Below are experts of layer 5 (counted from 0) of a mixture-of-experts language model. Rows are named router (the router's row for the expert), gate (a neuron's input weights, with its number), up (a neuron's input weights, with its number) and show model dimensions 0-63. Each number is 128 + 32 x the weight over its row's rms, rounded and kept within 0 to 255.
After each expert's rows: "mostly gets" lists some tokens that are sent to it at least half of the time; "gets" lists some tokens that make up at least twice as much of what it gets as of all text. This comes from a sample of Wikipedia text that the model never trained on. Tokens count by the router's weight.

# expert 23
router [176 129 173  98 128  92 144 157 153 128  73 213 166 125 116 109 148 145  83  99 132 184  87 187  85 125 174 116 127 128  70 163 107  97 148 189 138  83 113 151 114 100 154 133 116 154 140 109 184  86 129 137 120 102 181  92 150 136 172 101 150 105 140  93]
gate0 [129 167 117 137  72 109 154 167  92 122 113 171 112 130 106 138 160 144 117  80 162 147 114 126 138 183 115 126 146 134 124 149 118 112  73 111 147 135 142 157 170 129 110 132  83 111 153 115 132  95  33 167 142 123 184 140 199 156 146 164 127 121 109 152]
up0 [ 85  71 138 154 133 157 127 129 129 143 101 142 118  73 106 162 148  83 164 149 121 152  70 111 145 158 155 149  95 119 113 155 131 140 117 135 144  59 201 131 127 140 139 121  84 117 136 143 133 121 105  88  49 136  90  88  70 171 132 156 166 185 156 104]
gate1 [154 154 112 155  97 174 171 136 180 133 135  76 100 110 199 175 109  65 118 111 116 191 132 103 103  85 131 164 121 150 129 207 125  95 141  93 167 147 107  93  64  93 212 106  72 121 196 108 176 145 143  86 118 135 105  88  99 159 126  76 122 119 121  94]
up1 [114 154 146 176 102 111  98 124 123 132 174 120 117 123 146 146 127 205 155 143 148 114 104 174 104 123  87  56 164 124 227  94 155 157  89 145 142  73 188 168 182  58  60 136 201 103 147 116  89 122 160 149 140 139 131 167 154 118 192 164 154 137 170 147]
mostly gets: " you", "!", ",", " You", " Your", " Love"
gets: ",", " and", ";", " I", " –", " You"

# expert 1
router [164 179  71 119  97  87 102 144 141 166 163  97  52 118 119 177 130 154 153 151 128 144 165 117 162 190  34 147 126 147 154 123 108 187 163 160 120 120 133 169 120 110 121 139 184 121 147 137 155  96 111 181 116 117 189 184 150 123 104 155  27 176 116 135]
gate0 [129 131 118 147 106 176 177  95 148 159 162  97 133  97  91 105  83 115  65 180 134 107 108  95 146 129  81 113 162  55 148 148 110  72 114 108 137 141 159 152 110 144 110 126 135 141 124 142 131 137 115 130 141 122 138 151 136 111 111 126  74 147 165 102]
up0 [106 130 139 151 186 122 138 114 145 199  98 126 140 103  93 109  85  87 156 119 152  97 132 105 145 184 147  77 166 133 115 143 163 119  67  87 161 129 141  99 175 157 119 122 119 111  39 102 109 106 102 116 141 110 136 123 120 114 118  94 117 120 193 102]
gate1 [156 143  81 123 111 136 127 144 148  83 112  85  62 142 166 142 104 167 111 145 121  94 133 118  89 136 129  91 149 134 140 168 169  84 152  84 135 104 157  98 122 164  92  83 113 103 112  75 134  86 147 202  73 135 102 167 167 141 139 107  63  94 184 116]
up1 [145 142 124 112 102 166 141 124 105  75 107 100  63 130 127 154 112 116 108 155 158  91  99 122 149 137 104  87 137 166 171 130 160  95 132 122 137 141 123  82 115 135 112 100  93  94 112 107 128 101 121 173 144 132 164 167 200 105 129 145  94 120 166 125]
mostly gets: " Phylum", "aged", "#"
gets: "-", "=", "N", " /", "\n", "age"

# expert 3
router [150 106 180 159 120 113  37 102 127  81 162 101 123  90  79 116 127 142 134  94 129 129 125 178 178 147 151 161  45 179 121 126 118  97 124 109 189 159 138  69 146 164 135 120 137  82 127 124  67 128 101 119 133  77  92 120 141 146 140 201 127 122 145 172]
gate0 [106 140 154 193 132 132  68 131 185 166 101 129 122 104 121  90 171 137 148 138 153 135  88 143 130 110 136 105  97 169 152 142  86 154 140 129 200 117 126 104 120  80 175 127 167 111  89  59  89  85 135  98 134 124 137 107  47 176 144 119 194 156 167 109]
up0 [162  63  87 144 105 123  91 101 143 131  91  79 194 161 119 117  85 119 124  78  86 132 144 154 131 152 115  95 174 169 118 154 114 133 134 149 180 162 117  96 135 111 113 123 152  93 119 133 131  76 108 116 149 129 172 146  57 168 114 138  84 122 104 122]
gate1 [142 131 152  85 123 150 159  99 152  81 131 138 133 132  79 122 154 154 119 153 151 141 112 120 139 141  78 163 133 113 120 164 173 117  74 165 105  95 175 143 129 112  90  94 205 162  98 193 118 128  72 101 165 189  77  88  87 107 171 174 132 115 205 114]
up1 [181  68 132 148 117 113 199 164 167 132 134 145 110  73 140 163 177 164 170 122  88  86 105 115 188  95 194 136 140 136 132 138  77 125 125 123 112 125 123 121 133 137 139 101 139 120 177 155 106 164 212  86 141 152 134 109 140 155 115 135 157  96 129 130]
mostly gets: "ington", "ley", "kins", "ford", "ham", "borough"
gets: "e", "a", "n", "y", "on", "o"

# expert 8
router [143 142  95  71 143  89 158 196 115 163  99 127 160 128 128  94  87 160 103 132 139 174 122 151 125  84 154 163 109  84 135 143 169 143  73 157 156 132 111 145 126 163 139 170  87  92 112 151 174  85  91 104 105 178 164 119  76 151 109  84 140 145  73 153]
gate0 [128 172 146 158 135 118 118  96 162 121 125 106  98 120 102 150 109 136 141 112  67 158 108 118 154 105  97 114 153  66 100  89 119 154 135 162 115 169  85 156 123 133 126 149 136 125 141 166  71  72 112  47 108  52  50 178 184 215 120  97 126  80 101 130]
up0 [129 139 125 149 125 175 138 134 120  91 142 114  82 192  90 111 144 147 130 157 151 193 143  53 105  92 135 106 141  79 177 114 128 152 132 149 155  86 136 192 132 145 138 168 137 152 178 150 140 105 115  55  86  81 142  96 147 173 142 156  81 104 108  48]
gate1 [129 142 169 183 146  79 125 118 140 171  72 114 139 159 143 132 131 138 108 194 144 139 115 182 188 121 148 124 141  74 150 163 112 113  86 116  98 193 218 116 121 147 134 145 142 149 128 174 102 109  94 112 189 174 195 143 147 128  89 133  87 184 130  74]
up1 [128  82  97 183 101 153 141 115  76 115 140 173 125 113 138  86 132 136  89 124 106 119 138 152 129 103 133 131  85  95 115  83 144 168 106  94  94 132 114 129 125 102 108 124 123 132 162 145 137 199 133 117 124 103 139 140 133 170 120  58 111  72 143 114]
mostly gets: " and", " with", " for", " or", " into", " including"
gets: " of", " and", " to", " for", " in", " with"

# expert 46
router [131 159 152 142  95  80 114 104 106 139 132  95 151 121 143 153 108 153  34 135 102 125 192 121 121 106  99 181 118 126 125 118 168 150 120 165 101 171 136 122 126 166 148 146 113 143 112 121 168 119 114 125 125  81 181 166 117 130 155 120 119 163 118 118]
gate0 [154 132 124 101 136 195 139 134 113 149 196 157 113 123  95 128  76 136 131 115 159 141  59 168 163 114 112 113  58 123 117 120 172 209 105 123 154 100  85 102 123 159 152 171 129 108 134 110 123 148 192  98 169  80 106 147 130 145 164 152 192  71 119  93]
up0 [136 143 165 160 211 124 178  94 166 118 195 112 167 178 162  92 112 104 133 129 200 147 140 124 166 120 105 162 105 121 128  92 144 169 179 148 119 156  96 118 155 117 131 205 126 108  96 177 148  65 138 104 167  98 164 136 123 163  83 139 126 120 142 110]
gate1 [ 72 123  94 131 129  83 163  92 120 142  95 133  85 111 142 163 130 208 121 156 100 135 145 121  80  89 115 163 122 137 135 147 125  93 136 134 178 141  99 166  88 113 124  85  47 117 123 119 116 136 156 185  86 122 163 103  96 123 115 141 122 148 107 111]
up1 [126 115 113 127 162 155 201 179  72 150 126 146  88 169 124  99 120  80 146 123 152  85 160  74 122  88 175 170  86  95 145 155 107 111 158 139 100 174 123 113 171 123  62 147 149 199 177 121 119 135 128  60 108 163 158  95 100 106 129 131 112 173 118 130]
mostly gets: " its", " his", " new", " their", " this", " several"
gets: " the", " a", " his", " an", " The", " their"

# expert 19
router [124  74 109 161 139 163  90 173 177 130 189 125 155 131  96 133 175  61 111  93  82  76 112 136 163 111 101 109 116 146 178  89 153  82 120 102 203 135 105 125 155 167 165 117 157  69 173 128 117 133  98 119 135 172 119 164 183  99 140 153 165 157 207 105]
gate0 [137 115 127  84  32 105 156  97 144 143 182  80 104 136  97 141 153 157 104 129 158 128 140 112 132 176 179 119 147 191 125 206 151 115 134 177  91 174 128 208  57 131 105 107 170 127 143 202 163  99  82 114 130 157 122  98 185  98 106 111 179 116 107 110]
up0 [144 122 171 119  96 142 163 158 119  59 148  93 121  99 115 113 120 177 142  91 107 178 143 110 155 208 144  61 117 157 131 137 164  73  87 105 151 106 111 149 155 148 139 136 162  83 174 134 138  57 118 171 120 107  72 133 173 149 136 150  83 120 146 105]
gate1 [135 106 127  80 174 128 141 166 143 117 137 129 132 202 110 168 198 168 126  97 110 122  93 139 124 157 156 107 116  97 126 134 168 168 116 168  69 154  82  96  94 182 115  89 143 131 158 103 123 120 107 157 163 148 134 149 121 101  64 151  90 105  90 164]
up1 [100  99 114 155 118  74 121  84 174  78 147 120 141 118  52 129 154 140  92 128 114 116 177 109 187 144 173 106 120 138 121 127 138 161  85 178  71 176 119  85 157 182 124 129 117 116 153 114 120 112 183 129 124  99 147 127 164  95 115 181  90 162  59 139]
mostly gets: "ö", "berg", "kh", "ić", "ka", "burg"
gets: "h", "k", "i", "g", "a", "n"

# expert 43
router [105 147 144 112  99 127 141 116 150 206 196 155 121 172 169 127 132  87 175 101  66 123 107  97 140 118 146 179 108  80 168 144 114 127 147 160  89 111 201 121 112 123 116 106 113 124 148  93 100 152 147 160 178 113  95 137 121 117 109  86 165 136 137 137]
gate0 [204 146 115  84 102 151  75 143 149 143  93 171 140  79 117 128 116 118  91 223  99 108 122 127 154 119 141 177 171 107  76 144 147 139 110 162 116 152 153 118  89 148 157 114 142  97 137  62 121 164  78 143  97 114 163 144 170 133 108 113  94 113  85 113]
up0 [132 127 131 148 133 171 139 135  64 102  73  40 149 130 127 103 201 159 206 106 115 119  60 154 112 112 131 133  76  77 109  97 146 110 153 134 171 107 106 105 156 158 113 138 160  92 136 101  92 130 131 112  99 176 139 132 110 148 162 185  76  93 140 109]
gate1 [ 77 175 123 102 118 151 130  92 117 173 102 166 111 169 148 148 113  65 122 145 117  74 137 121  72 169 148 130 163 156  84 119 111  98 131 126 169  48 106 109 100 191  78 197 144 105 110 133 112  89 127 116 104 105 193 155 134 126 111 121 205  89 114 164]
up1 [155  71  80 189 131 132 165 120 132 186 179 120 167  59 133 135  80 164 150 131 136 139  89 159 129 140  82 160 143 101 116 127 100  86 112 108 130 174 212 111 106 150 110 159 116  95 140  90  85 158 141 189 149 135 149 100 143 134 175 115 135 190 170  83]
mostly gets: " 0", " $", " (", " 34", " 4", " 32"
gets: " (", " 1", " 0", " 2", " 3", " 4"

# expert 37
router [129 130 153  52  64 164 173 115 124 105 137 109 121  70 158 103 122 112  89 159 159  93 153 112 186 187 111  88 162 162 196 135 157  91 137  69 126 113 113 118 175 102 140 139 138 129 125 169 174 132 138 121 100 115  95 165 112 132 168 101  82 139 102 102]
gate0 [101 149 160 116  57 174 156 151 130 176 119  67  52 176 115  76 123  64 133 164 129 163 116 134 141 104 147 121 140  99 131 102  96 138 124 106 172 176 166  69 121 146 142 115 123 108  75 111 119 164 120 127 116  92 137 113 158 125 182 120  83  95 135 146]
up0 [161 121 123 132 142 120 129 122 141 145 156 173 145 121  89 165 159 183 120  90 131  98 161 185 117 150 107 160 115 180 143 159 138 114  84 109 101  42 122 130 130 150  84 105 115  64 134  55 138 170  89 104 113 141 124 138 104 122 157 194 138 137 137 153]
gate1 [127 101 149 139 102 143 146 109  92 151 187  52  99 101  99 130 113 135 112 134 126 107 138 115 119 132 112 154  98 147 154  85 103 134 119 114 182 169 141 218  86 124 123 129 126 158  69 151 100 128  76 142  80 138 104 145 148 159 138 125  66 108 103 151]
up1 [100 125 111 153  91 177 144 122 114 146 134  71  97 153  72 169 140 180 118 112 161 101  88 132 121 123 146 125 103 153 127 136  58 140 170  53 137 103 126 192 137 151 132  76 119  98 115 156 107 167 127 114 134 109  85  68 193 184 154 138 156 126  97 150]
mostly gets: " can", " will", " could", " rest", " may", " imp"
gets: " to", " not", " can", "t", "ed", "ll"

# expert 17
router [ 87 151 129 141 149 111 132 122 145 149  59 146 134 152 107 120 155 137 121  84 110  98 175 130  93 117 172  99 143 174 130 158 143 135 113 179 167 182 122 124 116  95 149 158  66 188  63 129 157 141 142 101 106 166 119 171 160 153  93 143 145 139 127 210]
gate0 [ 66 121 143 184 110 194 125 108 113 118 112 106 108 125 138 129 167 200 125 145  93 107 122 143  95 119 116 181 131 177 125 137 172 164 137 101 117 135 117 143  78 109 127 166 154 108 167 144 183 152 149  95 137 118 136 117 167 140 136 135 121 133 105 153]
up0 [106 156 115 109 147 118 144 137 118 145 137  78  55 142 142 151  96  84  84 172 147 113 128  81 158 161 186 179  55 163 140  99 154 111 133 147 190 178 152 149 121  74 142 150  49  94 141 128  86 118 174 119 155  82  97 106 118 115 153 135 166 179 138 103]
gate1 [171 115 143 124 146  89 147 176 124 152 149 157  89 125 134 161  67 157 164 120 102 131 124 186 132  95  85  99 135 127  64  60  36 180 166 175  90 172 154 149 151 116 109 112 122 120  95  85 143 138 135 117 113  76 215 122 114 140  90 139 139  61 160 113]
up1 [118 126 153 125 131 155 162  90 162  70  87  75  91 148 125 119 132  98 148 176 123  97 175 144 122  79 131 121 140 114 158 130 147  80 123 116 136  60 118  96  82 136 135  96 132 170 109 120  93 191  94 157 112 161 111 103  95 114 120 118 145 120 177 133]
mostly gets: "See", "Early", " Goals", "History", "General", " statistics"
gets: " |", "=", "|", "  ", ";", "or"

# expert 15
router [153 155 135  87 122 115 172  88 166  57  99 127 160 177 114 126 170  77 157 130 113 149 173 100  96 142 156 154 173 106  48 129  91 132 113 148 146 103 168 152 137 117 138  68 108 119 180 108 153 166 137 125  71 161 114 106 147 137  76 121 138  81  70  74]
gate0 [ 88 185 141 127 112 123  99 136 114 110 131 150 135 133 123  97 136 128 124 195 111  97 114 109 147 151 116 129 106 110 217 137 131 129  86  90 148  97 129 139 106  77 178 165 217  97 164 153 116 151 151 143 176 139  94 141 126 159 165 117 157 133 116 138]
up0 [ 72 127 130 102 129 155 110  98 118 167  99 117 184  76 132 117 134 136 110 177  99 127 146 167 127 140 153 103  65 155 161 132 174 108  90  78 112 135 112 156 136  42  76 129 165  95  66 102 112 111 148 133 208  94 160  65 148 150 125 112 147  91 120  99]
gate1 [ 94 134 147 100 115 153 155  84  91 133  85 168 136 137 187 148 125 182 129 103 132  97 133 110 175 138 105  89 167 137 104  88 162 114 128 144 103 139 159 127 126 109 172 187  82 109 179 166 167 107 132  69 115 163 169 173 132 102  83 126 200 106 133 166]
up1 [154 130 127 176  89 179  81 166 146  46 118  86  75 139 216 116 149 103 143 149 121 163 152 154  89  93 132 136 146  99 131  75  95 141  79  95 156 174 145 168 108  85 141 110 102 103 133  79 158 115 123 112  98  84  86 123 113 127  77  79 155 165  90 170]
mostly gets: " which", " that", " where", " when", " but", " while"
gets: "'", ",", " that", " as", " which", ":"

# expert 9
router [159 125 107 146 112  64 103 106 103 123 138 143 112 162 200 159 143 229  73  56 103 167 138 158 175 165 171 120  97 136 194 105 111 137  95 123 138 113 125 108 132 139 127 104 177 168 134 172 109 130 119 136 110  83 178 155 112 111  98  74 126  97 123 151]
gate0 [118 122 142 106 150  76 126 125 131  99 119 125 128 128 129  73 129 161  71  73 122 125  95 132 169 112 119 123 122  63 169 129 114  93 151 138 202 150 158 140 110  82 144  94 143  76 128 173 143 233  84 138 113  66 120 173 150 106 112 128 162  56 186  77]
up0 [136 204  91 135 145 158 179 134 165  96 131  94 148 115 112  85 123 142 132 157 115 147 145  78 127 155 107 157 138  88 149 100 178 125 145 149 200 152 214 128  89  70 148 162 114  77 134 148 139 143 107 139  80  85 121 196 127 138 172 130 134 190 180 142]
gate1 [155  84  94  72  81 118 145 136 104 108 148 171 159  91  92  99 188 181 131 129 131 164  41 111 155 145 175 127 184 140 133  89 142  99  86 143 107 156 118  94 133 133 156 175 128  68 129 121  50 147 113 127 127  87  99 107 128  92 121 173 135 146 129  94]
up1 [195  92  88  91  28 144 100  99 152 136 118 185 149 163 149 124 163 168  82 162  77 107 125 110  73 132 171 119 130 112 142 112  92  89  92 153  96 198  88 126 123 137 151 147 154 156 163  90 113 185  44 157 142 135 161 178 164 141 149 150  64 130  86 161]
mostly gets: " made", " played", " used", " won", " Ad", " received"
gets: "ed", "d", "ing", " known", " made", " released"

# expert 6
router [117 162 123 112 166 120 165 161  86 170 150 109 159 104 182 116 113 123 121 110  73 121 128 128  96 165 132 170  91 119 133 132 145 113 110 124  77 130 156  84  91 173 128  77 134 190 147 100 135 182 154 111 147 153 124 155  65 115 138 170 127 161 132 117]
gate0 [107 139  88 104  81 131 100 164  96 135 132  78 163 166 158 127 145 130 154 177 125 188 126 195 125 183 135 120 188 104 113  94 143 127 143 137 103 106 197 109 122 118 173 160 154 147 139 108 102 127 118 142  46 223  76  84 120 104  94 164 135 108 152 168]
up0 [146 160 100 126 155 125 103 146 153 142  76 162 157  95 161 148 138 175 111  99 117 127 143  87 170  85 133 130  73 172 105 163 115 139 140 128 192 154 109 152 196 158  61  95  61 117 108 125 155 115 175 134 145  81 104  83 135 101 132  84  89 116 108 154]
gate1 [140 134 164 153 135 124 159 159  70  87  94 187 190  89 121 119  81 144 127 113 102 131 115 178 149 205 195 101 110 103 136 136 102 168 120 116  94 150 104 164  64 126  93 147 134 136 149 131 124 119 121 134 130 112 113 117 102  75 181  92  96 144 165 157]
up1 [115 141  75 123  51 151 124  89 127 105 195 153 177 176 153 164  86  82 141 173  70 173 111  60 100 181 137 115 186 142 138 120 105 138 174  65 190 164 139 166 198 123 112 127 120  95 158 106 153 183 116 131 195 148 171 127 139 108 114 155 207 105  69 137]
mostly gets: " two", " three", " some", " more", " most", " four"
gets: "|", " two", " 2", " 3", " all", " 4"

# expert 39
router [127 206  89 133 121 179  99 141 158 173 136 152 142  83 138 145  94 119 126 106 106 120  95 194 102 134 134 155 130  79 110 157 153  94 116 128  72 122 131 162 164 115  78 153 139 137 218  75  57 114 140  42 143 124 124 101 157 157 130 173 165  71 145 110]
gate0 [202 158  44 113 105 129 164 113 139  82 135 115 113 110 130 158 135 114 108 124 128 178 134 159  86 152  96 159 104 140 192 117 112 139  49 127 105 121 115 128 125 143 171 107 134 109 172 128 135 153 103 141 105 104  92 103 150 145  80 144 103 134  75 150]
up0 [140 159  92 100 108 156 142 141 219 134  73 144 108  42 118 119 133 106 113 187 125 166 217  83 178  95 190  59 126 145 119 135  88  83 199 174 118 181 104 145  86 123  89 120 177 127 148 126 144  90 176 142 113 136 104  47  69 136 109 131 150 147 168 101]
gate1 [132 135 111 168 139  89  92 146 148 117 146  70 124 164 135 170 105 139 135 167 107  49 128 144 195 193 172 199 145 156 103 143 137  77 156 109 103  94 109  91 114 120 106  81 156 148 108 156  80 106 147 102 164 170 183 120 163  54 124  74  65 113 129 156]
up1 [158 127 112 157  39  94 123 119 194 135 129 114  90 150 158 156 123 173  97 138 151 126 135 151 113 132 129 149 153 124 105 167 122 125 122 144  97 145 113 145 130 143 154 161 111 140 124 163 156 133 107 113 103 182 143 124 145  87 184 157 136 140 103 163]
mostly gets: " \"", " K", " D", " M", " N", " S"
gets: " \"", "S", "M", " A", " C", "A"

# expert 32
router [115 127 125 118 163 129  93 141 125  92  90 171 148 148 137 138 101 169 154 129 174 174 182 183 166 107 136 130 170 112 162 144 136 138 148  95  59  95 145 186  94 159 109  84  76 148 169 108  75  81 146 158 178 155 168  96 156 118  92 167 156 154 106  92]
gate0 [151 126 136 146  86 137 110  96 129 128 201 192 144 138 147 149  55  90  90 179 143 178  90 111  65 137 147 167 164 110 115 132 110 134  96 149 100 119 156 147 121  97  91 128 163  99 133 150  95 149 154 151 109 161 190  78 124  47 139 154 129 112 143 126]
up0 [161 103 146 118 110 151 131 115 186 177  93 110 122 152 163 160 106 108 133 178 114 162 138 126 156 130 125 167  83 145 127 175 117 152 134 138  86 166 140 127 106 120 107  88 131 180 174  98 181 154 146 115 113 111  47 132 145 101  94 101 154 103 140 149]
gate1 [174 108 195 132  93 184 138 150 124 152 156 163 127 198 125 146 123 103 129 145 135 189 118 102 100 114 178 136 125 115  93 143 153  94 125  56 147 139 133 137 112  99 147  75 111 149 138 175 173 152 179 122 161  84 113 162  96 152  68  98 152 103 117 137]
up1 [103 134  95 129 153  88 139 125 128 147  99  71 121  75 144 153 127 153 133  95 100  76 124 112 115 146 102 121 101 118 175  87 104 201 144 181 111 107  80 156 131 152 114 160 142  91 114 104 114 120  98 177  95 166 102 101 171 135 190 136  89 154 157 105]
mostly gets: "\n", "\n\n", " born", "\n   ", "born", " Genre"
gets: "\n", "\n\n", "=", " by", "born", "\n "

# expert 42
router [143 147 165 132 133 116 190 145 154  85 133 112 161 130 174  91 120 151 107 179 118 136 122 132 111 173 143 109 140 116 120 136 141  97 104 156  71 140 156 114 150 103  93 110 180 120 161  62 104 175 131 127 168 141 136 129 143 146 154 145 154 109 107 115]
gate0 [127 150 118 136 131 124 106 140 119 129 112  93 104  47  92  80 162 181 100 129 100 174 114 118 148 121 131 128 156 155  73 139 172 158 133 167 162 147 143 116 160 167 144 134 125 137 131 179 149 133 117 120 136 137 126  97 141 122 132 166  65  91 153  90]
up0 [121 125 115 112 123 176 112  69 115 162 123 160 183 141 153  78 168 153 160 150  98 110 149 135 108 157 107 118 152 158 131  84 172 161 156 162 155 122 138 153 136 175 116 147 123 122 142 125 123 157 176 117 190  90 142 124 206 153  81 136 127 132 125 119]
gate1 [145 155 139 127  83 132 143 139  82  55 110 128 120 175 147 111 127 155 105 106 112  92 107 127 119 114 120 121 102 138 120 116 100  93 151 145 123 147 128 126 105 158 127  61 130 165 144 194  88 161 100 139 122 162 157  93  69  99 136 129 108 122 155 106]
up1 [113 107  82 168 186 118 102  86 105 149 121  71 134 124 112 138 111 106 124 140 173 146 137  94 157 127 125 135 130 107 170 112 130 183 145 139 101 137 173 147 169 147 120  75 131  87 103  83 191  60 137 191 129  96 135 160 130 120  71 131 195  91 131  88]
mostly gets: " based", " trans", " •", " =", " Succeeded", " favor"
gets: "-", "=", " =", "  ", "\n", "\n\n"

# expert 14
router [ 85 185 145 120 156 180 171 113 141 128 133 150 165 135 190 138 124  73 126 116 144 133 110 168 117  97 167 126 162 111 118 141 100 113  90 151 173 150 150 148 170 111 122 158 120 100 110  90 118 163 131 160 151 130 169 108 133 170 123 148 163  96 174 154]
gate0 [ 83  98 106 109  58 135 153  93 124 152 172 147 181 180 104  91 130 151 102 157 144 145 163 128 165 106 139 103 124 146 152 147 110 120 136 104  85 151 103 160 117 139 168 151 110 133  96 115 106 136  80 136 203 156 133 119 121  98 109 131 139  82 129 164]
up0 [102 136  94 141 158 118 118 104 119 126 127 126  78  88 166 122  43  89 146  94 125 200  63 109 178 109 149 132 142  61  51 114 156 141 163 128 169 147 108  26  59 127  87 105  97  98  96 148 133 142 132 130 138 143 127 126  89  95  66 208 114 204  87 136]
gate1 [118 149  95 168 103 144 141 153 150 134  78  88  98 124 138 149 136 127 129 130 142 115 104 162  55 118 126 155 101 107 153 110 163  91 104 171 117  77 137 147 162 100 142 105 113 118 157  87  81  93  84 164  98 105 103 104 128 128 130 126 137 115 116 138]
up1 [118 167  83 159 140  61 144  95  88 162 128 201 188 113  71 110 150  78 113 129 148 109 126 138 138 180 111  75 137 128 177 140 131  88 118 122 101 171 140 178 125 123  98 118 131 120 139 178 207 134 164 116 173 138 170 139 111 136 159 138 101  93 159 125]
mostly gets: "T", "c", " 1984", " 1979", " 1981", " 1980"
gets: "c", "T", "C", "1", "g", "  "

# expert 22
router [173 101 157 211 161 111 105 103 130 114 103 158 140 100 107  99 152 118 149 137 142  90 118 167  93 194 134 160 149 135 149 117 103 170 133 161 122 191 115 132  97 144 154 119 160 142 103 133 174 137  48 145 152 139 165 129 144 115 134 117  88  72 179 153]
gate0 [ 98 157 120  86 130  80  93 157 130 120 162 112  64 108 157  92 199  98 130  99 131 144 195 164 143 141 153 154 116 142 122 137 136 143 128  93 106 114 108 132 178  74 127 152 149 132  46 172 101 152 160 146  83 136 152 148 192 122 123 161 108 117 141 157]
up0 [163  74 161  92 145 106 181 117 127 131 174 131 187 154 157  94  82  99 163 152 178 123  63  73  97  94  94  78 138 151 162  99 167 115 110 102  46  60 193 126 165 201 160 122 145 145 161 156 129 129 178 160  92  84 107 143 152 102  87 145 131 156 125 181]
gate1 [114 149 151 150 137 128 158 141 175 125 131 148 119 114 104 113 145  93  49 114 170 164 161 125  93 117 140 122 131 185 102 117  56 142  52 116  81 136  99 159 100  74 132 135 177 149 155 135  83 126 169 172 100 120 116 165 109 101  84  83  63 182 137 163]
up1 [ 88 153 148 151 134 131 149 157 158  89 127 145 145  95 101  92 110 170  59  44 124 165 165 113  97  70 131  87 129 160 134  61 107 149 151 153 122 102 101 115 149  70 153 130 148 122 180 115 101 127 132 193 160 124 161 160 130 129 147 113 143 149 110 145]
mostly gets: " was", " he", " has", " is", " who", " she"
gets: " was", " is", " he", " were", " He", " are"

# expert 41
router [ 98 110  87  74 124 153 135 137 100 139 121 128 139 161 143 152 106 135 104  98 131 119 129 161  99 134 126 172  97 124 140 140 137 102 105 186 102 181 111 131 152  39  75 137  91  72 147 135  68 160 139 136 184 199  68 106 154 152 100 118 171 136 133 117]
gate0 [132 121  50 121 150 166 127 131  56 115 126  97 125  51 136  42 102  81 165 102 157  52 153  84 118  90 107 114 144 203 105  98 215 110 129 210 146 109 134  98 130 149 120 125 185 142 128 141 147 189 157  86 116 138 144 114 144 114  90 110 138 163 114 149]
up0 [151  57 142 134 108 155 105 160 132  78  91 105 122 151 169 127 154  95 176 105  89 149 109 136 214  86 110  94 158 154 135 109 174 134 121 128 117 105 155 102  53 111 163 108 129 195 179 105  85 145 105 128 116  93  89 181 180 101 128 122 117 160 135 164]
gate1 [122 139 102 113 204 107 101 108 130 104 130 159 114 104  72 125  71 134 179 156 149  94 109  99 131  88  91 120 120 120 134  83 178  62 152 170 131 101 153 123  93  97 104  98 170 165 163 146 126  91 136 108 114 148 119 113 191  78  70 114 113 126 202 108]
up1 [100 140 156 100 151 113 142 153  88 157 171 107 117 148 212 138 101 111  83 137  91 110 142 145 120  96  97 138  92 120  53 155  96 107  81 119  96  85 156 117 158 181 118 169 127  78 125 104 114 111  83 101 155 146 129 146 143 124 132  86 153  86  97 118]
mostly gets: "/", " un", "_", " Un", "–", " −"
gets: "-", "–", "/", " (", " un", " /"

# expert 7
router [175 173 160 132 145 117 173 171  88 144 122  59 119 127 128  93  83  70 146  95 162 115 127 146 131 131  91  95 115  82 107 178 113 106  82  93 190 164 138  97 123 107 139 142 102 142 132 138 138 153 163 116  82 148  57 100  99  88 170 145 140 149 143 111]
gate0 [150 118 158 108 114  90  77 177 132  94 136  62 108 100 147 126 119 141 113 203 167 121 175 171 118  53 138 110  54 108 131  90 157 162 123 124  72 132 101 123 102 160 134 126 167 122 129  64 158 103 111 166 120 195  81  78 168 136  99  89  97 159 126 177]
up0 [155 144 103 137  87 177  83 142 114  83 142  66 147 171 155 149 106 137 132 148 145 152 128 109 112 130 138 105 114 198 186  86 180 162 128 130 144 120 110 151 120 136  77  88 155 121 144 151 121 200  71 155 139 144 138 120 111 146 159  76 138 142 111 131]
gate1 [ 90  99 153 158 130 112 168 135 152 123 146 112 102 168 168  73 142 129 170 154  67 147 170 143 145 150 105 131  99 186 124 156  84  19 121 112 153 133 141 110 126 145 176 110 167 157 139 118 138 121 110  89 122 105 150 120 132 107 121 103 120 157 122  80]
up1 [126 117 162 104 119 170 116 137 152 124 103 147 113 121 144  93 129 130 108 132  99 157 145 101  60 116 191 153 107 123 121 172  99 140 135 103  95 182 101 146 166  93  88 111 145 174 137 142 208 160  97 162  97  38 126  86 150  72  73  94 212 156 114 138]
mostly gets: "St", " comp", " would", " int", " st", " arr"
gets: ":", "  ", "t", " would", " comp", " May"